config.yaml
d_expert: 192
activation: "swiglu"
normalize_top_k: false
routed_scale: 7.86
balance_loss: 0.00943
tie_embeddings: false
lr: 0.00271
seq_len: 512
Below are experts of layer 3 (counted from 0) of a mixture-of-experts language model. Rows are named router (the router's row for the expert), down (a neuron's output weights, with its number) and show model dimensions 0-191. Each number is 128 + 24 x the weight over its row's rms, rounded and kept within 0 to 255. Numbers have three digits each.
After each expert's rows: a language model's description of what the expert responds to. This comes from a sample of Wikipedia text that the model never trained on.

# expert 3
router:169100119147102138133146131139122101128115157142100117127172176160153145147124142183103130119118146154169111124161121141118096122151112141144121112105129111132097127111130103125139112139117148110118086115171145123120126170102169127155141128098109111109138168128071102139164120110105110140150145119122070125108171118119129139129170143128156122121144126134081127159156130087115153142079136149101131159121140113129125138081105090117143176113129139153091128123132123199147139091170174198121124141098139129152154111127139106135097167102121122190105178097130122113147122101126133129
down0:103164136056044124133088127146135109138139127131104113092106110160141133146149121157124130131114149116162127153146127149126116156134105131131164138146115149178138137152117151144096141139122122137100122111101135109127150099114120155143136141102168160112156126096179108090115126126120139136127066122187088148155121112128121145121104153119110152129120177121105119147115078090124145114187145101144121163115106137129097131112142165131128137123112125185110125129111133116115137087125133116118140088101118097157056127108145157139158114106158158120112119150114123152104072114174141123
down1:157152118110157153126108114136116147153149120157162117119102111142139126108086137118186120140105155143144123136130175136133162133161180136152141092138124130131121135152131108076107119136100106123156108122132134128106131139129125126089102147111089092160125091134122124147105125158124102157131158092126116104119151154125145171117135174097159122150096129111153162153125110130148110148103134102156140120134127108154127178157117106142151153166118103144082150127150085173131175153151109135112180134082092117107169155151061141138130175120082097089173094113143119130159111134106131130
down2:141120118112127122112123133127146113119133114019128107124121127147123121138123137161144125131122128144134142097135115125100109129128110144154132126126115140123123114130133120095142112133127119144132136130136128152141128152163118127127131146146126116140131120133121135144122120129118126130125255142000126119122144130120120108111112135128134141137162113128148143119139118107124142120096104119155120147112132143107136119116120127147152123117094121034136118158128115137130130141134136171126142099124125117106117146128133119146123150141108091127141120123126133125127236131121114124
down3:111127118111122108140132130136127151174132128139117109119116165093094130174193104125140114109105138143103136152134117127134120107129143122149105122148143131149135117169115152125128183116156179131105123140086080139082112130086121125133159140123144148098103118118155112145139129105139143108144078102177149124146126107113137141104122143102099082114087138151165135158117178118150143135161186176094132151140140168088107129115097144124131095136097119171164152128165140151129152157190118096095128118152118160162129135122110116144099114126121140138093136133105154124103089172164175133
down4:098146130129127151136145115157155115165141142116123113172136116107155152077149134122131162118153116120125124126108115124162142153185103093149133161123131125117100139138111095091164138149151152121151098133103148128130147087071100139181122147156124160124126200155144109120140114124178103137125103136147134119129165085146113114119144104098111092092099126164114116090117133105141159123117113130153128125118113103118112137127067099147102083085146084172108121145143129153129129117129144131099128168150115148165154127127166153138127134143091122123164119110144113128109065175175119163
down5:121112152163152117145131135149118144148128098116122160120124137112139146160098133127130165102090159112113151150148149114080113130106128132111111119110110095121148136112157107124112129102121086124127143117139150153121151106117131133129065100175097139154128124134119116174078165138123133135117187142089084086143148129146125098158100128146129190083160126131119120108115100115119121138084099116149088167135131086120158097118143136136082132164092165108158129117119103132100133105149127154160102086129101165086096117130096132099120160133143097107126140154106179117165163107098135170
Word continuations, table values. Second pieces of common words and dashes or decimal points in infobox lists and vote tables, such as sec-ur-ity, b-en-zene, 45.50.

# expert 4
router:113106091107140137116145156147133080143107127150127159111154125122145138119138170107126142117152127116104097149155130157139114184137105139071123117141104110121122108120108117139143108156119168120173145112120156147117108152112147162097159148150115104145134127129177106115133097100090122172160147126127098113114087127102164158107089102111175097125157086124112136077168135103164143160135146163106105143133174072101114108122077133113134134111095120101157143133145127119125182157112122095104111110114159112106132129097108160121156133135122121125137105114158082157149087141182152134
down0:109068131162142127148179108135114103119109167145116066134119153138122084103111138091124177123094108133162137159131150111141126168124147125132068111164134147132133107131113081110147130153108080138132152138147120099147114117163094141148136120136120127120133130144114166163119124118143098074113199131186143107117144160134126095151166126100133120127024116118139125120127156106132128108104138122149145128136114127148139147140130113149144116119125126188136119139083118122109111151107151107120117129140158133090150155116136135096126112135129103100139087118122166147144088103129134093
down1:149126095154130102136145144128114124133122150095136108117137163078150173114116128121121139124127142128143130123118101109123084152068124170185129133123132086124180139134161142092093122146116127139113146101157138140181137139184128149122124159111084157132157129139164137131137151092119122140154079128076132167114157141140152196131141127098128120162170122119158142170134133141129157109150143091132124179136121118094166123160123110125116113136124086075109147120114107166118109109092143071095124138128113120111121118141115147144118096160115127143174081135148128153132169138153138150
down2:113096168168190119113153135120121105130155135088138131171136136134135119201113134183126136097109137136120180163134093143137114157148130155160091100092102151113153142130152084130123103145129128143092105101117119118119126166118126113120162120126121089151149188158137152090110130136160134114136087120114128112082112138094134130126164152124140149123145137102129123126132110118134119116165113162122110122152173109141102153148097165133128137153110102076121100081128110116128140160087080139119147148165113151144104128138112122095081135118085104142123117110166153179132147152117108131
down3:123133147145126111165137118123104109129127143073132140146135125115153133127137108170158129106101123132124127167100107105145132142119154109135119108145129123114150096072097115137094135109127093121136101110159125141109137146157146127121144114123126132160125112110143114173109145148113115135139001115052131117106148118096118182120126101132073131116218110134112143121114130175118110133121144128141135117116105083131111136107120092118114133130129124041108149120109103129136145141133127141137152137131115135082115116122121119130136119075129097144126124130163123089143175113119105128
down4:109122114090105123129132095166138106152108174109153132153130103129092127088144137134155121159136088147126122112148122114137077132163136129084133118110148122178109129087112134116138116124162110095144118144139159114093155106109122132137094136056116160134104115080111126185139132124115112135171053123082113096119115150116138134149104115139157125088171114123128144112120153133141125138112122116127141162109124151137095134136114137157130101129168134074137110113112154100112101150135103110137138120172182119143110109135154097159141096141145130153152130147072139153086180150124087110
down5:119086121165106166154163100084112116131136100119144122130132138124132161163122117098111113116164136102166146150148137157102102144173122099139128150164122139120117140169147128129113121132143095119139130136105148122141184110128145134138134142109134121144151112108104156143121099104145100128098072103083113144109115101101147124150155149140065145148162120109133169159151120090127139071128140158097138118140183088115118122185115155132107115076108165070143144135144096105146168151127151145104136175134098129115149092086130126115122100117132139148153145140172163126128152169131106141
Election and sports tables. Spaces, cells and word pieces in election result and sports record tables, e.g. Party, Labour, South, plus prose word starts like sign.

# expert 5
router:124109132131162124113132150142104129145120111147093185144093098125126156093153114098125156114165095150086105138146113156090125085151123145140174139164141124121134131139166077147171115140096123114105149113142123101103126115135099138124140080172143146134141145170145064094118132121106104116095162119117112106138176162109177137101157103116148113100108139116127138130135129138132147131154122146162134163105171143191116121147132175102145094113149145092117134108164111149139135126118098070150110160175150111158129131107107159169134093104096149128114121152131123155131155120134139143
down0:131166133154138112149139155131121093079156110125159170131125149096155085129099146108126123097129107117175134153111130120151138107168176102152166131149115128142142130141183113145111158155108091114094092173131165162114113170100122107116180110185166110132124135142129123149098173096126099183139110140147140143100095118121130088127119131155141135129096142146151134094140128128171151172131117165108109120110178103161152129116133121148090110099132100093143081122142141115139124098123112144109137103124117099111099109113119112110125180149103101135102090116124135153115122112099133160
down1:116135108138092137110100150124140130136161157143129153088151123139134103161111170181111129094133120114112161143142112095159108143134115102095108153150065126131137092128129136137140128106171145158089097133144169127146100140116157127173133127134143111176066130140122133127133140083139161131126061163167078145078145118155131121100116121138146158119160131143146130129167102100153113135136123116114117160063137163120147153141145143096099094118105103083116161121160124172177098119122142111111119138087146105109133117107133158119148131148141161125110135109147122132117103153157091143
down2:100113123140156152130126095101119097141096121108109138133153136131151120131124119122154135143132112195094074136139122132125106149150084123138127113142124157092131096134143125109155105129101133150129085121134134116152134143144106138096159105111115107184153117114140107130159170109137113159127236153073118121086129138104110103131141100135143148111062117132139137138150171145118109130130098085140116113129153133144115092167132123113131178115128097207149116138118164124154130144165110124137140154135155129149091134136094115128114142132133082111144113129113112150074171125150127119
down3:179107113108109109128151138110112157133131097123110161117134155141146123126136144122101115136140134138079145076165134131125104092133200088116139161144142126107103090149133164138156111138118145134173174103146118140154134119142118170127117097104157155163089132127153147121176103129148164093123159143109084111096140087136133161131131115121135126158151112088134146130187113090134147123133094167100122110071144127142145108188086101156101114138135124129106125131125111144152106167141138133120121141166125101094109109149188164126151118134154144137131119095100145169128165125134113114
down4:119140146173124107122124132132141100141151125118138105135174166147096110093157129118089101100135136125141110109153162151168112134111107104117153147113139114125067180128130092141131136118159117143134114156128096157142170108136109148130112157125084173188142134130144132132138152115112104127149164091096099147114144127121138126111118124127124091173126137159094161135103156133129091108078129159126126121108117131156139152152126109116072098120164107165114160126113139119116120144161144112168103123101143113088161174121152153130125171131162180133155131111124151093159182095181142114
down5:110154101149093108114112115149154102159094125116128128131119199137146174122125111114118119161086142107105124155148101148165132115108107123092122133152175153095125128105137150120159123124145112160142163141143144120104154134113115144134173131127154138135101134118135100104139118099088113059133087113089134186125131155117134137116101137119120105075158127105109130128155091102109151133158161157131131154121111147130127103128152141138125179153112160092102142050124093117102153110143095121095092124152146131159167117154125107145131139127136117150141196116178146110130132104132127094
Capitals in proper names. First letters or pieces of place and organization names, plus brackets and date digits, such as U-S, Uz-b-ekistan, T-exas, Section 7(c).

# expert 7
router:109121118134158164112127124144106122140104138150094158120116074104137092108155148089102133127147123162133101152148093149137116070158107152122117159117098119097105135101101148138159156143116184107094164109127146096094167142138139150183152094155154121143132154138112103138126136103102146139135139117131162130119153104129120090105174138124136105100153094079172109082149114176134123134108126127096121099135111125134163119119136166125152097108105098154160129080145145144143100065125135089095126156163139125126154126112139148133108091148104119151118177119153125145152136147139171118
down0:152091129128138135135127096156111153124125105166131118099148126055140147145136117143094180161097175133150111082167105138117114183114104134114114092125133150126102129163151113127140114138136126106144145123157125090097155169148086116124100132116155127128130138143101126099162135136098096136124136096112105118102086164108102136121178103140128154130156119120109135163125154116126123098142113141134116161143108169119091136128119120165117173188149110096145138121140109103128139152132130131180105115087127163169117153171150113136169118144146099122120094139082163175105084161137130113
down1:121122114153144124143168177120127080092126160131118173159101125146147146146131155133097145084153142117128155117122129101158118137100130112135122095120104107128146111110151120130116119130105083137131048100165130140131144123120118162132103171120107139163161123096143126145155141150112103122131150110156073114132145133118129119116170201153123125145083115107114184108125154133143145116122086165138175158181112156131113149148116107142099141153121110121078104134087115093134133145113147132113173130164119116112142123087117105137120110110140081101127102139151109116142073159091135133
down2:116121129137135086150170156135103085131141152091105149135137134084130105110123108122161096124180124112138127117174096100088089173205097126113143109113095114131129120138138116090150109165126113139137113105097171169112142115160130130133105089146176153119106145138116118171108141121141113123136081089057141113075133145115156090119119140136094113183131111155118120127147125135146149108135132135117102104120128132144134156097107121115153129131123144188138138135129118137126063140127124150122143130161110130122165123090120088146140102133111114105124121132182132092132168157115113124
down3:143121170168143126126092135151124131105132144162127112122114131113119110129167143124141150070145109176106164171103114113117120140109117132105139125148158138141124165109119119122134139096110124115146109114087163146132134119160183124086167174161152141100101144164130132138146070157152110077173131106191090115143182116113103151145130143112106143106110152148169104127127159155120122132163123113118115121119129116123114148144165141156119130172138180146123090081121110125128116168111120111127123104168124118103106141096105155121141124184127065118123132107080142129112111104116139133
down4:171127149086121134159137178136165181119131137103127137151086087107149099097125136128127129105143153119176143064156114146117124122137157094136170150135123137162142139134112138097123117145149105094093145077142097088121131112141143141161111137100090102154126139119147155103129101129146106096118178130169137128100151136112127143150161124094122120126133095138203104118157128140130149157175108117135122153103153149118119153091132091124132116147135147090134125137135115157136129150127131086077125131116140128155133116143109167129139129156126175138119072090102123123162094087132100091
down5:120125117141082143132123140138101133130114127082163145151117134100120115093121143138131129108124131114129121137128140123125120108104156146100104133131135155159142138072155175142152160160143127154140135103159136123089142123133143161154115093115090134131152153131127126117123105163064103164120128149153081139134109118107142123136136073166133118110188123102122172122114141105101081129122161167095150103186116106163102140124156134119111139112135143061095159082148176101132128120146079084147111169134095154166135116153119113075133126099150178124121144094132113121132123158138139135
Commas and line breaks. Commas, line breaks and pipes closing list items or table cells, plus region words like Europe, British, local, e.g. Arabic, French.

# expert 0
router:123122108135146137116148111168110112150104131107118146108150118157148099112145094092151152081095120120115137160128111142136106106143108142103153119110140105096170164107085144121151101156101104111119125107153161093091103129118131143161133116134127171136134127148122125103129122116099102067167174104090100119096159105119156123120121107085172095124128118125149166108144107171154144181108131160130164145077176148168092101104119123108158139137092114164126133112146105117118088139097160172133101127135167095114110148110122153163148139140137127147125140080088144147110123132112114156
down0:072110105159104099113155114108116108170098142113140132118116096121112111148108128117165095099126098133122154148118153155164151182111126132086116159145159156104141140115141098145120171129129135080137179130090136132132126127170148102151129122155174078097129149085093111115132104087079158150161170122154122193134092120128137113153172151093125167118159104095137144120174109082125134143154108143121136104109135137161092129119138134124127184125120144120122125111145105148130112139136141119145124141103101132109125117100100126116150089136140177117130106083165116101116132148141113130
down1:121134122125108125133137146141116169124118146003116145141141134112111145128122113104090120133115128155134138110118117134123176115137129126147126141119129169127092145147119122072092137144138132139110158072100142141141138146163119135132138136147127132126141153131158110121133133097148144120138193139005130092152118144122151162112126122146138110097143132123128152132110148119096145139137140125142103097152118132123156113134113173152156122158125150095095106123133138132143091146133173107131151124146118109134108135134129136143143117135125129146138112062152121148159210153141130141
down2:107154150112095099135081087139117113136122106150126129123113151105131172106114122130146141138153139150132139158127167135116118146126129126141086099145133124149133152106125132144110129163142127141108184121128151143146141133173166126118106111122137110132119155135109133143111113103119097127118217074182117149108091132136119139141148091142135131082093109097118147129110155088130132142136114156136123090147149132162100114153122147139104179144138124008128133123110103141112125126135101163130153123120131106143151130170109104097138091102138204129132082148140108140132124137148118132
down3:126128138106123121155115143120108119098107088076122099117101107092126125163131129133101150112139123122113092133136131111097129172126113123100099173141124120145154044157151119116123121135164142083166104144153160131114142133060099113121097167109153129108107126083128122149168123123118103127128162119080124167128093122127135173124106126107103151103188142101148126140121112094123076117128138129098096086128121093126092142119084139132094132190130139180105115124112148125146153132129166115140103135119126119134125110109131150131104128080147165131116152147120112144116163140143085090
down4:112122120128073118127142126120119128149121114162122143117144119124108127173159092124142110124147146132125140151144127128101134111103144125125126138116133166110126130112047145140115129121151141156083120151130147124086138130103141141152135089097127122118139126164119112127126133141122134109116244132214126149154120142106138126158148113168124154146064130114125123119110112113116072144140129126133107128143117153147109135139120145117119130129139143000140132129124147109124122121116094075104104120107128139143158124134119142150115120112128146151124133108120137102104067113124126107
down5:151107125119119101136131133115106139087138158077149108133127132123142114118113126111098124122103138136136118108162123127109119145194132097103140109139129126148135173133154115090065157092135103157144136120142072138139122076156148088103130153110106126129104116155094119149115143126128110156144144099057122139122147142149137124119131145156142176112211137151147139132131107109097125091136145133128140104143081166128134152096090121094136126132147098183159164125117139115176126127118131133167150158086143125154122173101135115115106130123148123142127132167133132107127208141130106158
Function words, mid-sentence. Articles, prepositions and connectives inside running prose, such as the, in, a, this, after, before, than, plus closing parentheses.